Weights of a small mixture-of-experts language model, trained from scratch on English Wikipedia: 6097 steps.
Below are experts of layer 6 (counted from 0) of a mixture-of-experts language model. Rows are named router (the router's row for the expert), up (a neuron's input weights, with its number) and show model dimensions 192-239. Each number is 128 + 32 x the weight over its row's rms, rounded and kept within 0 to 255.
Before each expert's rows: "comes after" lists some tokens at least twice as common just before its tokens as in all text. This comes from a sample of Wikipedia text that the model never trained on. Tokens count by the router's weight.

# expert 3
comes after: "1", " | ", "2", ", ", "–", " "
router [125  92 138 104 128 108 122 157 132 146 146 129 121 140  85 128 192 116 129 109 118 136 135  64 130  95 236 142  95  62 125 139  97 127 133 149 149 155 156 106 107 186 123 111 118 131 152 133]
up0 [117 167  80 109 111 120 122 132 170 129  68 142 123 156 177 128 129 112 121  87 130  81 146 226  74 134 105 103 149 146 130 132 128  98 107 138 128  72 105 129  75 145 153 174 130 119 167 124]
up1 [ 75 146 163 133  63 124 149 192 181 109 105 129 144  91  70 162 140 112 107 166 166 109  90  81 109 148  64 178  97 132 198 118  57 137  93 123 184 135 151 142 158 128 145 135 135 104  95 171]
up2 [137 168 131 130 116 115  73 129 159  85 141  89 177 102 144 136 109  49  93 105 115 131 155 108 168 119 236 185 119 172 147 157 100  64 144 163 185 141 153 143 126 110 161  64  86 137 115 107]
up3 [130  95  87 121 115 116 131 142 123 170 109 138 153 128 114 116  65 130 127  85 186 105 118 118 128 129  84 114 105 109 101 115  27 121 138 172 114 141 145 108  69 165 100  98 150 187 106 161]
up4 [151 124 107 115 130  84  84 166 114 187  72 101 146 146 136 131 137  90 147 143 103 120 105 145  59 128 141  53  92 105  90 103 148 146 244 110 118 180 116 149 105 104 100 150 131 118 163 131]
up5 [107 185 117 129 113 139 123 118 122 128 153  83 111 194 119 145 137 123  97 113 130 128  92  76 136 104 138 122 178 147 136  74 195 156 129 131 195  83 134  95 199 104  86 149 100 151 148 145]
up6 [104 122 132 200 157  83 109  99  95 118 119 131 125 131  98 142 118 135  61 130  91 136 113 126 123 113 163 104 131 151 204 134 163 167 114 122 150 201 135 105 112 107 127 105  82 116 138 130]
up7 [170 138 114 127 159 125 137 189  95 136 135 119 129 119 133 109 161 173  96 222 172  91 142  54 108 173 137 123 101 170 124 213 105 150 134 160 123 126 128 127 134  90 134  92 112 193 132 101]
up8 [152 116 100 215  88 106 152 140 159  79  57 168 103 141  92 111 136  98  87 122  72 146 115 163 133 116 126  53 119  68 142 174 150 141 161 130 124 125 132 140 102 149 120  81 130  98  66  96]
up9 [101  51  79 123 146 184 108  77 197  97 133  76  95 144 134 135 147 157  85 125 151 138 119  76 132 132 111 139  95 140 154  78 103 146  65 150 121 178 113  98 102 143 116 110 104 126 139 152]
up10 [154  95  84 133 161 136 143 169  62 104 104  74 165  73 157 208 177 112 115 141  79  99 133 122  79  94 184 125 152 126 117 105 144 140 132 152  99 169 130 139  95 115 128  93 222 153 155 147]
up11 [ 89 106 118  96 128 115  98  62 198 142 145 103  42 168 120 130 129 134 127 132 125 143  99 113 139 126 100 117 136 112 178 150 141 174 125 127 148 149 168 154 136 149 150 139 104 111 149 130]
up12 [ 65 168 174  99  95 141 133 127 124 161 127 117 163 150 132  74 120 109 118 107 103 125 174 117 188 134 173 149 137  95 145 138 137 165  95 158 167 129 199  83 166 166 134 102  99  97 106 155]
up13 [105 154 107  79 152 182 118  99 101 183 132 142 113 107 153  99 112 176 100 147 159 141 136 152 133 147 118 136 120 140 137 139  96 101 108 119 125 101  87 140 123  23 109 160 144 118 131 115]
up14 [142  72  99 129 104 146 138 107 130  79 100 105  96 129  91  38  45  93 151 113 166 113 106 190 144 130 111  99 150 138 145 115  85 121 132 127  99 101 130 146 148 136 145 126 128 105 131 138]
up15 [126 158  56 149 102 108 103 144 174  87 101 125 110 146  94 150 127 167 104 179  71 159 115 114 150 177 167 127 182 130  63 114 120  97 104 104 139 179 177  83 103 165 128 124 101 126 133 120]
up16 [131 126 127 138 124 134  96  53  92  76 162 104 219  74 187 191 153  92 154 123 151 176 127 153 170  63 182 118 207  96 140  98 132 119  75 171 197 140 132 162  73 163 154 134 142 141 151 113]
up17 [116  88 149 152 133 130 158 105 123 101 136 160 178 185  82 124 152  98  78 102 151 120 134 155 164 109 131 146 125 160  82  81 191 121 114 142 119 107 148 128 142 123  77  80 113 120 135 129]
up18 [ 71 154 187 125 113 149  70 121 112  67 112 186 108 102  64 160 189  75 130 110 187 167 151  83 135  90 102 145  63 159 141  94  96 153 180 145  89 143 105  83 142  99 142 134  92  90 109 145]
up19 [156 151 161 137 138 113 110 126 123 161 144 129 139 157 132 113 181 145 155 160  74 117 135 168  99  87 113 154 166 136 115 138 136 114 156  58 116 168 149  99 179 188 176 144 121 112 112 195]
up20 [161 124  88 123 140 143 147 116 169 146  76 106 128 108 113  90 172 158 121 154  38 170 170 143 146 112 183 144 131 111 121  84 143 112 128 161  83  99 140 104 146  93 161  90  77 108 137 146]
up21 [119 104 202 110 125 124 139  82 152 153  88 109 137 120  84  69 100 133  59 132 109 143 131 115  94 117  83 133 159 117  78 148 148 112  73 138 100 185 124 146 176 149 135  68 160 124 147 135]
up22 [ 82  77  54 154 116 156  78 114 113 144 107 138 157 161 179 124 111 133  90 149 156 157  75 188 132 181 127 170 178 103 101  99 130 141 123  83  92 137 107  92 104 139 111 117 100 120 155 112]
up23 [112  94 195 134  72 105 153 155 140 108 134 118 126 173 150  85 142 159 115 137 169 187 124 110 131 163 145  90  93 155 127 171 147 116  87 122 114 175 140 135 138 133 123  70 124 108 170 137]
up24 [117 134 116 114 113 153  64 131 177  79 143 166 167 121 125 155 106  82 116  95 121 156 132 175 138 116  85 152 151 143 123 135 135 170  92 135 128 121  94 100 117 182 119 159 101  75 121 113]
up25 [ 71 186  58 110 128 157 116 162 178 137 140 109 159 145 140 148 171 182 124 134  30 146 145 142 115 156 150 141 114 155 145  66 117 109 108 143 126 131  95 163  85 114 136 146 125 155 153 113]
up26 [145 129  97  41 104 147 134 134 151 154 134 133 165 133 122  85 132  81 129 142 121  76 123 115 134 127 145 168 142 101 147 171 149 139 138 139 158 171 112 192 134 108 132 168  93 153 200 189]
up27 [148 136 165 134 145 120 110 195 161 129 149 129 176 137 110 142 121 120 138 133 106 106 117  84  93  63  90 121  88 171 142 139 111  91 203 125 168 153 154  85 134 130 113 144 134 142 127  89]
up28 [127 139 143  34 137 108 105 108 173 152 169 115 139 174 124 113 112 118 142 103 168 128 145 146 195  65 146 189 133 113 120 152 138 125 103 103 135 117 107 177 187 159 120 120 139 165 149 118]
up29 [108 187 161 150 159  98 109 142 122 156  90 149 158 104 141 109 135 158 134 157 168  96  70  84 134 155 151 108 114 169  79 128 132 197 136 191 147 195 136 158  99 101 107 149 112 141 116  93]
up30 [116 171 146 141 110 112 115 122 188  92 151  88 125 118  77 190 116 147 110 145 165 143 132 166  50 126  93 148 147 111 118 128 182  94 149 141 140 117 130 164 134 136 136 116 107 148  53 131]
up31 [115 128 117 109 133 123 111 116  85  83  77 154 127 154  72 158  91 121 132  91 118 114 136 104 110 127  93 109 169  75  59 122 114 158 129 134 158 200 113 179 153 139 145 171 112  85 165 122]
up32 [ 92 105 137 153  99 126  92 116 163 116  54 199  17 154 101 124 134 121  70 144 131  81 178  98  85 129 129  57 117 138 154 128 129 143 153 175 146 129 131 184 122 166 188 132 180 183 112 163]
up33 [ 95 148 143 155 138 109 126 142  47 134 186  95 119  78  90 116 127 114  72 125 129 142 161 126 134 156 166  81 143  58 122 135 118 161 100 133  79 185 104 123 165  81  62 151  56 180 119  87]
up34 [171  59 150 138 122 115 134 112  98  98 147 139 147 150 119 150  92 105 107 135 127 104  67 160  89 188 117 105 152 125  66  91 139  82 145  91 151 157 105 210  69 162 129 148 111 144 137  89]
up35 [102 101 177 111 101 162 165 137  89 103 147 109 165 111 128 132 101 114 152 125  41  94 158 107  98  56 148 162 129 173 143 119  97 124 106 174 171  98 125 145 143 161 162 115 131  82 116  92]
up36 [176 154 171  93 163 125 100 142 130 126 111 143  63 164  98 163  86 134 162 136 143  81 168 124  65 145  80 105 146 167 132  97 147 150  91 134 110 143 175 136 148 145 112  85 144 159 137 165]
up37 [131 200 113  68 100 153 105 132  71 139 129 100 134 181 170 100 135 154 116 107 144 118 106 140 109 170 104 109 166  90 143 146 111 142  95 150 164 174 131  80 101 138 121 179 138 156 161 167]
up38 [115 152 179 135 122  64  94 104 141  87 152 161 174 194 120 129  87  80 147  94 152 180 153 143 100 116 186 112 154  98 145 201 130  84 141 107 165 184  95 112 167 194 170 123 113 174 137 136]
up39 [ 88 108 122 148 130  96 129 153 138  50 126 118 126 154  74  78  98 150 172 114 106 123 117  99 134 138 167 121 112 119 125 147 164 124 134  48  84 139 130 115 101 133 165 196 104 135 120  99]
up40 [ 98  91 124 160 146 151 140 145 150 126  81 120  82  94 135 142 111  78 191 162 120 112 181 202  80 157 172 177 199 159 162 159  82 130 174  69 139 152 158 178  96 178 192 161 152 123 162 130]
up41 [ 94 144 172 116 146 120  81 126 113  90 131 173 188  83 122  74 193 124 152 151 100 141 143 107 137 125 129 161 115 152 125 117 179  84 138 130 142 141 141 160  44  93 205  91 117 117 129 127]
up42 [152  79 207 137  98 117 136 159  79 144 158 157 128 149 143 143 150  98 129 146 124 144 188 155 140 171 146 145 118 178 181 196 145 117 136 132 138  90 172 107 121  96 139 141 100 150  62 175]
up43 [ 65 161  69 145 126  67 150 136 173 134 119 148  84 160 157 193 126 141 169 119 115 177  88 118 104 131 126 139 157 184 134 102  84 143 160 111 186 107 127 156 106  82 108 136  90 209 169 118]
up44 [ 63 161 118 119 204 121 130  72 192 185 145  95 126 255 130 158 115 136 141  48 131 152 164 125  63 153 102 114  31 103 153 111 101 150  88 157 156 154 146 124  96 124 149 117 111 131 139 140]
up45 [ 96 118 177 143  90 110 101 132 127 188 161 140  81 172  72 198 146  87 151 110  90  86 122  98  50 128  84 142 140 155 105  77 114 103 126 102 152 119 177  61 109 191 159  92  74 153 141  98]

# expert 2
comes after: "\n", "0", "3", "4", "5", "6"
router [149 156 110  88 152  83 108 136  93 175 145 161 131  80 163 112 112 122 102  93 141 109 148 110 118 155 117 132 172 168 178 128 127  93 165 150 121 120 146 158 120 150 186 123 115 165 123 124]
up0 [143 103  92  74 101 100  88 170  46 111 168 133 100 116 122 136 161 200 128 106 157 122 184 116 114 125 189  93 104 111 193 109 119 142 130  98 120 100  49 109 146 144 122 160 111 166 139 130]
up1 [123 162 160 128  89  93 150 156 135 123 144 138  96  79 106 119 180 108 116 156  95  90 108 153  77 139 144 143 129 128 120 148 111 135 151 158 110 129 109 137 153  78 202  95  81  56 113  72]
up2 [187 130  15 107 134 137 149 185 137 125 134 125 142 216 184 168 148 138  80 155  84 104 193 156  94 146 145  95 131 107  44  88  96 105 166  90 125 119 114 104 133 102 162 143 120 182 154 115]
up3 [115 101 150 118 107 148 144  65 108 136 146 114  81 144 142  91 126 102 199 136 141 110 158 192 123 147 115 124 111 163 189 108 156 148 113 138 140 106 100  76  72 132 139 116 192 125 161 148]
up4 [164 100 184 140 154 196 164 115 175 147  65 141 117 123 130  77 152 165 152 142  87 111 111 129  77 113 116 163 137 176  83 145 138 106 153  98  77  67 125 127 143 112 172 141 108 109 141 120]
up5 [209 126 146 163 117  89  63 162 158 125 118 163 213 148 111 124 142  70 128 178  87 181 130  78 121 109 118 116 126  90 158 148 157 151 176  68 137 179 138 156 138 101 121 168 110 127 163 144]
up6 [131 146 104  97  94 135 132 134 169  73 138 124 168 182 101  97  55 103 122 182 152  84 109 136 118  86 156  83 108 163 102 123 149 181  98 133 157 114 111 127 158 123 156  95 138 117 123 119]
up7 [159 153 144 108 102 170 124 132 164 141 106 102  89 148 139 154  72 121 114 174  94 185 107 127  79  95 119 136 181  95  75 149 164 103 150  70 140  82 163 171 103  76 120 130 147 163 156 158]
up8 [ 94  98 126 124  77  65  32 113 180 111 129 167 160 145  76 179 158  75 113 108 136 122 201 122 136 146 137 141 125 124 145 128 120  99 131  90 124 123 131 171  52 138  63 104 110 146 173 116]
up9 [175 212 112 147 136 134  69  66 123 153 166 106 139 111 174 184  93 108 144 147 120 114 105 164 121 122 138 135 180  98 129 122 118 138 172  55 142 126 223 147 120 133 132 124 105 155 148  50]
up10 [124 119 129 122  84 157 169 119 153 138 132 153 165 152 151 200 128 175  68  80 135 144 149 118  59 137 124  96 134 102 109  60  72 164  55 106 142 118 129 125 119 150  65 121 110 111 116 134]
up11 [149 138 149 150 164 197 128 158 138 128 132 115  89 126 157  86 119 146 141 124 115  65 155 116 111 220 159 157 116 151 121 116 118 145 139 125 120 137 149 163  65  52 112 168  96  31 130  44]
up12 [149 115 140 132 109 156 116 102  56 112 123 136 134  70 104  90 128  56 148 144 123 137 172 179 124 181 100 110 176 133 203 136 146 169 223 194 137 156 147 110 100 151 144 118 136 113 149 225]
up13 [130  53 202  97 152 135 147  76 139 166 165 130  79  68 164 133 133 132 157 110 162  95  80  93  87 153 188  80 115 153  52 186 166 121 181 134 128  74 131 137 173 132 136 119  79 152 183 162]
up14 [ 93 158  90 136  91 117 115 108  58 109  93 156 128 111  95  73 120 134 124  79 177  86 131 188 113 138 122 127 180 189 122 121 110  76 152 114 118 156 132 174 110 121 146  99 130 122 156 152]
up15 [112 108 150 139 111  80 169 140 105 165 153 156 132 116 141  92 144 193  79 118  90 128 162 132 127 154  91 146 153 105 169 101 144 118 192 129 153 151 117 140 115 162 178 159 127 145 188 105]
up16 [109 110  82 104  94 160  65 141 148 167 104 123 110 137 131 148  99 158 149 117 209 176  99 164  82 126  98 165 157  90 196 135 138  97 183 131 108 128 127  55  92 191 101 145 119 142 159 134]
up17 [ 96 178 140 123 140  71 130  63 187 119 133 169 157 174 132 144 135 144 133 128 133  77 162 165 123  97 150 108 154 131 130 156 147  87 156 128  58 106 147 152 130  99 123 137 141 105  46 101]
up18 [136 136 161  87 139 117 117 130 125 126 106 210 113 136 160  95 138 137 154 114 126  93 143  92 106 158  97 159 144 166 113 141 158 160 170  98 116 107 157 123 171 148 123 129 127 163 149 127]
up19 [119 121  74 186 166 142 228  89 140 141 116 129 119 113 158 156 124  92 140 170 154 150 113 149 172 141 203 105  82 130 122 133  68 140 146 185 132  96 167  88 148 129 148 121 144 115  68 138]
up20 [134 152 133 111 141 160 132 148 138 122 135 110 155 128 131  67 108 153 125 132 146 125  99 117 120 130 143 178  72  75 117 161 167 131 152  41  94 145 134 114 101 148 173 124 179 131 156 119]
up21 [143  89 121 110 108 116 122  86 111 145 132 158 136 102 132 128 119 149 127  87 142 147  92 131 110  49 144  63 117  74 110 155  96 147 105 145 109 135  80 119 122 169 155 108 156 134 104 146]
up22 [100 146 152 173  80 130  92 100 122 230 153 139 136 144 165 129 133 109 149 113 103 138 146 174  94 154  96 146 149 150  95 115 113 132 135 183 134  58  98 111  88 127  89 162 130 120 156  98]
up23 [130 161 147  98 121 157 155 142 110 135 135 118 147 137 121 175  27 123 112 139  73  95 149 175  94 166 149 134 122 171 143 103  98  78  48 130 119 125 160 177 163  95 121 110 133 114 130 139]
up24 [111 132 133 115 116 116 159 122  93 112 149  64 159 108 149 143  94  92 116  96 118  87 144 175 125 117 132 139 184 163 169 116 150 113  72  40 125 127  97 177 123 176 151  84 104 134 173  99]
up25 [128  93  70 127 106 141 154 188 178 144 157  88 151 109 153 121 139 165 132 124 149 155 123 149 121 118 106 167 115  63 145 107 158  65 108 125 123 111  96 151  82 123 117 101 150 137 158  84]
up26 [164 180 134  88 115 139 172 150 143 139 104 107  52 133  95 115  78 143 102 160 175 123 170 105 172 159 164 183 160 157 137 127 169 127 126 121 111  76 113 128 169  99 189 149 156 113 129 151]
up27 [122 155 119 120 122 117 209  85  99 111 156 143  85 144 174 192 130  88 121 145  90 139 159 131 109 140  73 176 148 105 165  91 100 188  93 155 118 125 146 114  96 113 124 114 142  99 109  92]
up28 [152  95  61 140 119  92 128 200  68  91 106 136 108 109 131 165 125 201 126 118 105 133 139  72  86 104 167 122 120 137 136  85 136 148 109 152 123 103 170  87 130 135 133 166 124  59  77  64]
up29 [152 134 122 134  99 187 166  71 110 187 173 118 191  88 114 164 153 114  93 111 141 133 109 126 112 190 126 104 172 134 120 161 135 112 136  72 153  69 183 117 174 113 167 160 108 135 156 163]
up30 [132 124 120 130 110 187 128 186  74 139 129 103 128 127 151 112 130 146 132 141 102 119 144  45 170 129 114 120 210  95 121 104 142 103 175  94 138 129 147 140 120  68 117 130 167 154 145  94]
up31 [ 92 156 109  93 103 113 170 110 127  97 165 127 129  89 103 113 163 201  85 145 126 150 123 107 165 118 144  76 157 138 123 105 123 103 107 148 120 161 143 164 177  87 138 157 101 203 101 142]
up32 [ 97 119 157 175 117 193 178 180 131 118 132 168 137  75  98  99 160 114 119  88  96 148 106 164 108 100 152 111 171  66 118 123 161 110 151 123 171 161 143 161 108 154 122 140 165 138  97 119]
up33 [ 86 169 184 185 158 157 197  97 164  54 123 122 136  91 128 168  99 154 155 109 112 146  97  69  60 105 175 122 180 154 202 138 111 104 145  95 143  90 156 151 139 111 180 115 128 148 130 167]
up34 [119 100 119 163 115 142  97 105 124 205 140 133  71 113 147  95 165 146 114 124 123 144 155 121 159  85 150 165 165 146 126 107 102 123 152 127 148 130 134 159 136  77 123 114 107 187 142 190]
up35 [166 151 156 112  42 111  77 147 122 133 110 105 130 109 133  94 149  87  67 137 127 212  90  88 132 163  84  82 157 151 140 126 110  88 102 184 152 118 103 135 121 101 150 123 136  65  90 128]
up36 [110 183  90 173  87 126 118 121 145 171 145 133 171 182 112 101 170  72  99 179 120  73  81 123  80 127 107  57  78 125 156 143 107 133 155 113 126 123 173 154 164 103 141 175 156 139 144  99]
up37 [ 98 109 170 149  95 118 122  63 173 108 169 169  92 114 197 146 170 105 122 117 182 142 107  85  48 111 114 169 142 198 161 158  93 118 132 139 200 154 108  96 135 205  56  84 166 174 153 137]
up38 [174 131  75 116 111 117 135 113 132 133  66 124 101 155  79  86  93 153 125 142 160  85 130 132 135 142 123 109 114 115 101 132  99 192 146 139 126 145 100 104  58 122 107 124 124  55 107  54]
up39 [147 129 151 134 123  97 135 129  66  93  96 145 139 106 115 101 122 123  97  74 126 188 113 124 194 146 122  98 218 169 142  81 183 167 131 141 188 171 131 120  69 135 160 101 111 108 160  83]
up40 [193  98 155 113  92 136 145 112 152 164 121 100  90 157 148 157 165 202 106 127 124 114 101 139 165  70 163 148 111 131 136 124 120 136  87 120 148 104 164  98 118 118 124 161 140 161  78 147]
up41 [172 105 120 113  72 185  85 120 119 126 141 199 171 127 148 101 115 132  86  90 103 125 104 150 132 122 109  98  92 154  93 121 156  97 137 119 145 113 126  99 161 142 167 124 108 150 184 121]
up42 [138 169 174 136  77  95 129 120 120 135 117 120 161 112 101  87 148 143 125 113 161 130 148 104 197 135 101 150 146 122 107  87 159 145 188  49  55 160 126 170 146  77 129 106 166 118 165 103]
up43 [164 112 132 171 143  69 154  93 138 134 145 143 108  78  93 101 157 138 123 151 118 165 142 119 156 142 134 135 100 120 143 185 171 136 149 137 111 173  88 138  58  61 126 110 132 111 167  88]
up44 [166 100 141 152  78 120 124  65 161 215 149 124 169  93 161  94 108  62 159 115  82 160 126 196 142 181  47  99 103 147 122 137 134 130 134 155 112 156 123  82  70 123 137 158 178 139 124 137]
up45 [141 166 225  46 145  97 157  67 109 178 111  94 127 135 149 162 184  53 140  85 142 154 200  66  65 160 122 106 124 144 138 139 147 129 135  93 162 182 147  84 123 170  82 131 129 109 101 162]

# expert 4
comes after: " |", "\n", ")", "\n\n", ".", "=="
router [139 145 184  98 158 176 146 127 166 167  77 133 147 158 150  94  75 213 103 140 144  71 147 149 117 143 140 105 100 239 136  96 160 136 102 142 148 126 188  96 179 122 112 169  80 145 121 168]
up0 [114  41 102 111  88  80 133 134  98 110 130  46 130 151 162 145 150 132 121 137 136 154 136 106 145 133 139 145 150 101 124 101  97 103 162 130 169 112 166 134  87 112 176  86 119 126 127 144]
up1 [ 53  97  89 161 144 136 122 131 143 172  92 131 108 209  99 120 129 131 112 122 136 163  91 118 109 139 103 152  94 142 129 136 164  61 101 127  97 158 117 130 147 139  61 186 141  42 157 125]
up2 [182 144  86  92 145 170 152 169 142 200 111  84 111 125 151 170 120  86  96 176 188 115  95 138 156 145 204  98 116 118 130  78 153 104 114 149  99 178 149 107 142  91  91 120 124 128 119 111]
up3 [150 109 191  98 144 138 154 184 115 142 135 141 168 170 150 118 120 155 133  86  92 122 161 148 176 146 116 168 126  99 148 115 112  65 160 135 115 116 155 130 150 129  84 154  80 142 130 164]
up4 [119 125 132 103 135 129 144  95 143 161 161 123 186  86 148 126 123 152  76 147 141 137  92 119 110 143 150 120 190 132  96 145 137 167 117 135 175  90 137  91 180 157 101 142  76 155 151 137]
up5 [ 80 170  94 140 137 157 128 114 113 188 112 156 190 140 149 109 149 147 146 136 141 114 142 125 102 112 149 143  89 136 101 104  82 149 107 126  54 122 203 138 148  90  82 112  92 163 120 142]
up6 [ 68 131  69  89 129 143 136 161 156 143 170 209  98 146 141 118 109 134  68  97 152  74  84 229 122  95 123 125 116 157 118 105 150 123 155 173 103 155 112 172  94 137 116  77 188  99  92 133]
up7 [129  87  79 161  62 154 170 112 173 100 195 150 112  94 132  87  56 135 118 118 108 213 167 144 153 131 189 111 156  98 158  52 127  95 181 121 180 154 105  96 112 130 160 191 113  88  41  91]
up8 [191 139  64 133 139 114 115 126 116  77 135 116 125  95  87 116 156  54 128 153 134 104 126 138 134 103 132 120  79 167 135 129 217 165 180 109  98 128 110  92 179 148 178 121 126  93 147 175]
up9 [113 146 126 158  46 171 140 139 133 116 160 145 153 140 129  92 172 106 134  86 123 152 141 159 101 200 196 115  87 148 118 126 182 177 154 133 100 120 121 122 149 162 129 137 117 115  78 101]
up10 [ 42 191  87 144 133 179 143 116  93  64  96 158 141 142 116 145  78 138 145 154 121  91 149 111 141  87 140  28 104 141 104 110 152 142 121 167 148  78 124  78 140 168 148 154 106 143 132 122]
up11 [123 123 140 110  67 198 156 145 171 175 156 187 139 147 115 102  99 103 152 160 177 116 150 171 101 121 137 167 114 132 144 153  85 132 135 127  92 136 140 154 132  50 131 134 118 144 160 165]
up12 [137 137 176 121  99 115  92  92 125 118 102 135 162  97 101 127 150 131  89 150  66 141  44 126 127 113 148  94 180 110 109 124 143 123  66 125 122 144 127 120  91 131  82  95 200 234 139 123]
up13 [ 92 155  53 143 104 158  93 185 130 161  74 179 148 146  80 124  90 104 138 184 124 103 150  95  96 118 188 108 139 128 152 136 137  50 110 185 151 113 124 115  84 143 130 117 155 107  77 185]
up14 [ 71 151 115  81 103 114 107 160 125 152 164 135 196 146 138  64 123 126 157 153 121 130 125 125 105 136 154 112 134 141 168 113 237 128 142 110 146 175 169 112 155 102 153 124 167 150  63 134]
up15 [ 97 191  95 134 153 130 192 124  99 111  58 156 154 165 135 137 133 144 136 130 123 135  49 102 109 148  82 121 107 145 119 151 138 149 101 124 169 107 151 125 187 140 123  98 128 132 114 136]
up16 [129 144 131 102 176 142 136 151 123 115 140 170 149 114  91 116  99 156  67 194 113 166 113 126 112 126 115  62 124 104 173  78 156  81  54 156 174 120 124 123 119 174 165  99  93 141 122 120]
up17 [ 87 176  87 100 111 183 145 151 150 102 146 137 129 155 149 141 129 110 113 162 145 129 133 126 106  74  97 111 112  73 139 157 118  52 123 124 145 121 144 148 164 107 107 130  77 116 114  96]
up18 [149 120 126 124  82  88  85 156 158 115 147 119 153 223 142 137  99 130 153  89 169 137 123 185 130 152 131  82  97 125  71 151 133 108 133  88 163 136 139  67 139 161 127  23  92  92 166 155]
up19 [128 132 125 117 150 115 141 127 116 115 143 149 145 164 139  91 118 164 135 116 156 129  72 166 134 102  91  75 136 127 121 104  84  67 137 138  91 100 153 147 169  77 156 142 141 185 127  72]
up20 [119 107 143 130 141 119 124  87 107 166  85 135  80  39  75 113  83 162 135 118 113  93 165 101 131 109 144 167 119 172 122  94  94 104 124  94 143  85 150  92 194 154 159 130 127 117 192 113]
up21 [161 137 161 122 179 121 132 144  64 119 139 111 111 187 124  80  44 123  99 146 112 150  99 104 109 110  73 134 187 155 121 142 164 127  80 128  96  97 148 138 174 143 143 139 151 162 140  64]
up22 [ 51 140 123 201 141 187 111 115 133 141 133  95  86 119 175 153 143  75 161 109 149 128  81 154  87 151 141 153 177 115 144 118 108 150 121 146 175 121  82  44 187 175 141  95 137 135  53  69]
up23 [116 124 125 110 106 158 168 181 118  77 144 175  67 169  72 117 151 112 138 168 157 141 127 129 114 126 121 120 202 166 132 154  87  88 161 115 113 180 170  99 171 119 150 130  95 162 126 140]
up24 [124 190 152 138 160 143 188 149 106 139 107 172 106 151 150 152 100 169  79  91 108 101 151 132 141 184 104 117 130 126 197 128  86  91 124 122 110  94 128 101 151 112 129 102 133  88 107 139]
up25 [ 87 154 118 128  92  67 122 196 101 118  99 124 159 110  68 180 130 108 143 165 142 105 135 137 132 172  85 128 179 208 185 142 128 161 157 105 110 146 156  86 122 112  79 102 125 165  96 117]
up26 [ 87 121 145 159 130 150 158 105 145 102  90 117 141 130 153 112 164  90 108 121 126 116 130 100 150 125 103 106  65 144 142 123 159 106 112 138 141 153 143 172 125 143 122 162 136 106 137 122]
up27 [113 153 118 171 141 144 197 175 167 125 123  63 100 108 124 144  51 158 170 121 129 181 132 144 152  81 145 102  74 115  91 162 126 185 106 101 125 188 131 123 131 188 126 135 115  78 172 175]
up28 [158 144  58 125  96 146  94 153 159 142 177 146  67 140  89 105 158 131 103 112 141 106 142 126 155 156 108 107 120 181 140 156 148 151 149 122 133 182 211 114 165 152 155 141 138 133 115 128]
up29 [117 141 142 151 149  60 113 134 143 138  48  87 124 145 145 152 125 142  41 117 160 153 135 146 118 127 156 110 142 143 151  95  95 144 139 106 109 130 138 207 168 112 163 135 110  84 128 117]
up30 [ 89 118 179 140 153 118 141 155 123 121 118 156 151 117 130 139 108 152 108  91 108 165 153 154 102 158 128 119 142 138 138 138 140 213 175 120 155 168 108 153 159 124 111 144 194 133  78  92]
up31 [128 104 104 169 129 154 133 116 115 126 105 130 127 160 144 130 128 107 127 181 130 133 142 106 129 104  89 185 163 131 124 120 153 121 130 209 179 125 140 177 114  89 138 113 158 131 125 110]
up32 [ 92 127  96 164 102 128 138 143 144 102  74 118 217 167 150 157 136 140  86 100 156  93  89 138  89 133 112 117 101 107 115 127 120 132 144 199 125  68 128  93 156  40 161 134  96 191 186 147]
up33 [117 156 136  92 118 123 149 134 127 144 134 169 100 204  98 214 145 154 131 159  95  93 101 126 107 115 126 195 102 165 113 107 110 159 195 180 110 109  76 171 140 145 143 120 138  80 103 122]
up34 [168  52 109 118 104  98 203 154 129 176 160 145 116 133  75 115 137 124  94 143  69 124 114 131 130 153  60  85 115 158 100 120 150  70 160 155 147 154 166 150  71 128 139 152 141 113 125 125]
up35 [ 81 165 146  85 138 212 157 137 149 138 101 154 112 119 144 170  30  99 145 156 180  81 188  81 145 151 130 136 127 159 184 112 113 149 110 127 136 138 159  82 101 104 105 194 112 180  78  94]
up36 [ 96 143  96 160 137 139  86 137 185 131 159 104  97 145 120 138 144 145 137 120 125 126 140 128 116 163 122 103  71 148 133 117 168 118 147 119 112  91 126 149 201 142 194 147 139 106 149  90]
up37 [139 160 129 159  85 157 184 138 136 153 124 122 132 135 183  47 115 107  65 156 155  68 196 160  92 111 118  94 163 120 146 139 159 108 152 100 131 145 138  75 109  96 106 142  89  86 151 146]
up38 [133 120 100 144 155 114  94 147 133 120 156 149 130 119 175 154 123  97 119 122 141 199 142 150  72 184 102  68 111 113 139 228 101  90 117 131  40  89 133 169 195 146 133 170 132 129 167  64]
up39 [ 97 135 118  75 109 137  95 127 140 178 138 142 107  96 109 137 111 154 125 133 130 102  78 142  89 102 152  89 104 215 142 130 123 128  98 110 140  92 154 110 142 133 159 190 215  94 101  97]
up40 [153  81 122 137  99 191 171 193 126 107 109 174 116 134 146 110  67 110 141 141 132 149 148 121 148 123 139 136  68 164 136 119 203 171 191 218 112 183 198 167 132 112 150 125  82 131 100 168]
up41 [173  97 108 102 118 141 103 143 106  96 169 146 105 157 105  50 102  97  84 105 115 159 240 111 115 104 156 128 139 194 111  98 116 113  70 104  65 119 180 118 135 110 197 163  65 102  93 156]
up42 [104 165 115 183 105  87 210  85 175 154 111 120 138  93 111 127 152  91 113  83 116 162 178 125 106 109 161 131 140 135 138 118 159 127 129 130 116 160 183 129 124  90 125 153 118 109 122 205]
up43 [109 133 161  84  96 146 174 148 160 157 164 113 152 147 120 121  85  80 141 167 159 115 163  45 146 149 160 152 146 140  93 137  72 147  97 140 124 142 120 105 120  84  86  80 106 141 161  92]
up44 [186  95 135  77 158 122 182 171 125 110  99 157 103  65  95  75  96 156  91 111 114 147 155 149 196 106  56  64 165 127  79 132 152 164 167 109  60 128 106  68 134  97 131  96 145 128 120 147]
up45 [174 136 148 146 118 151 118 165 103 193 138 195  56 212 172 136  86 139 138 138 123  77 154 111 163 135 155  83  86 168 151  91 193 145 106  86 159 170 105 153 142 155 118 117 137 123  98  72]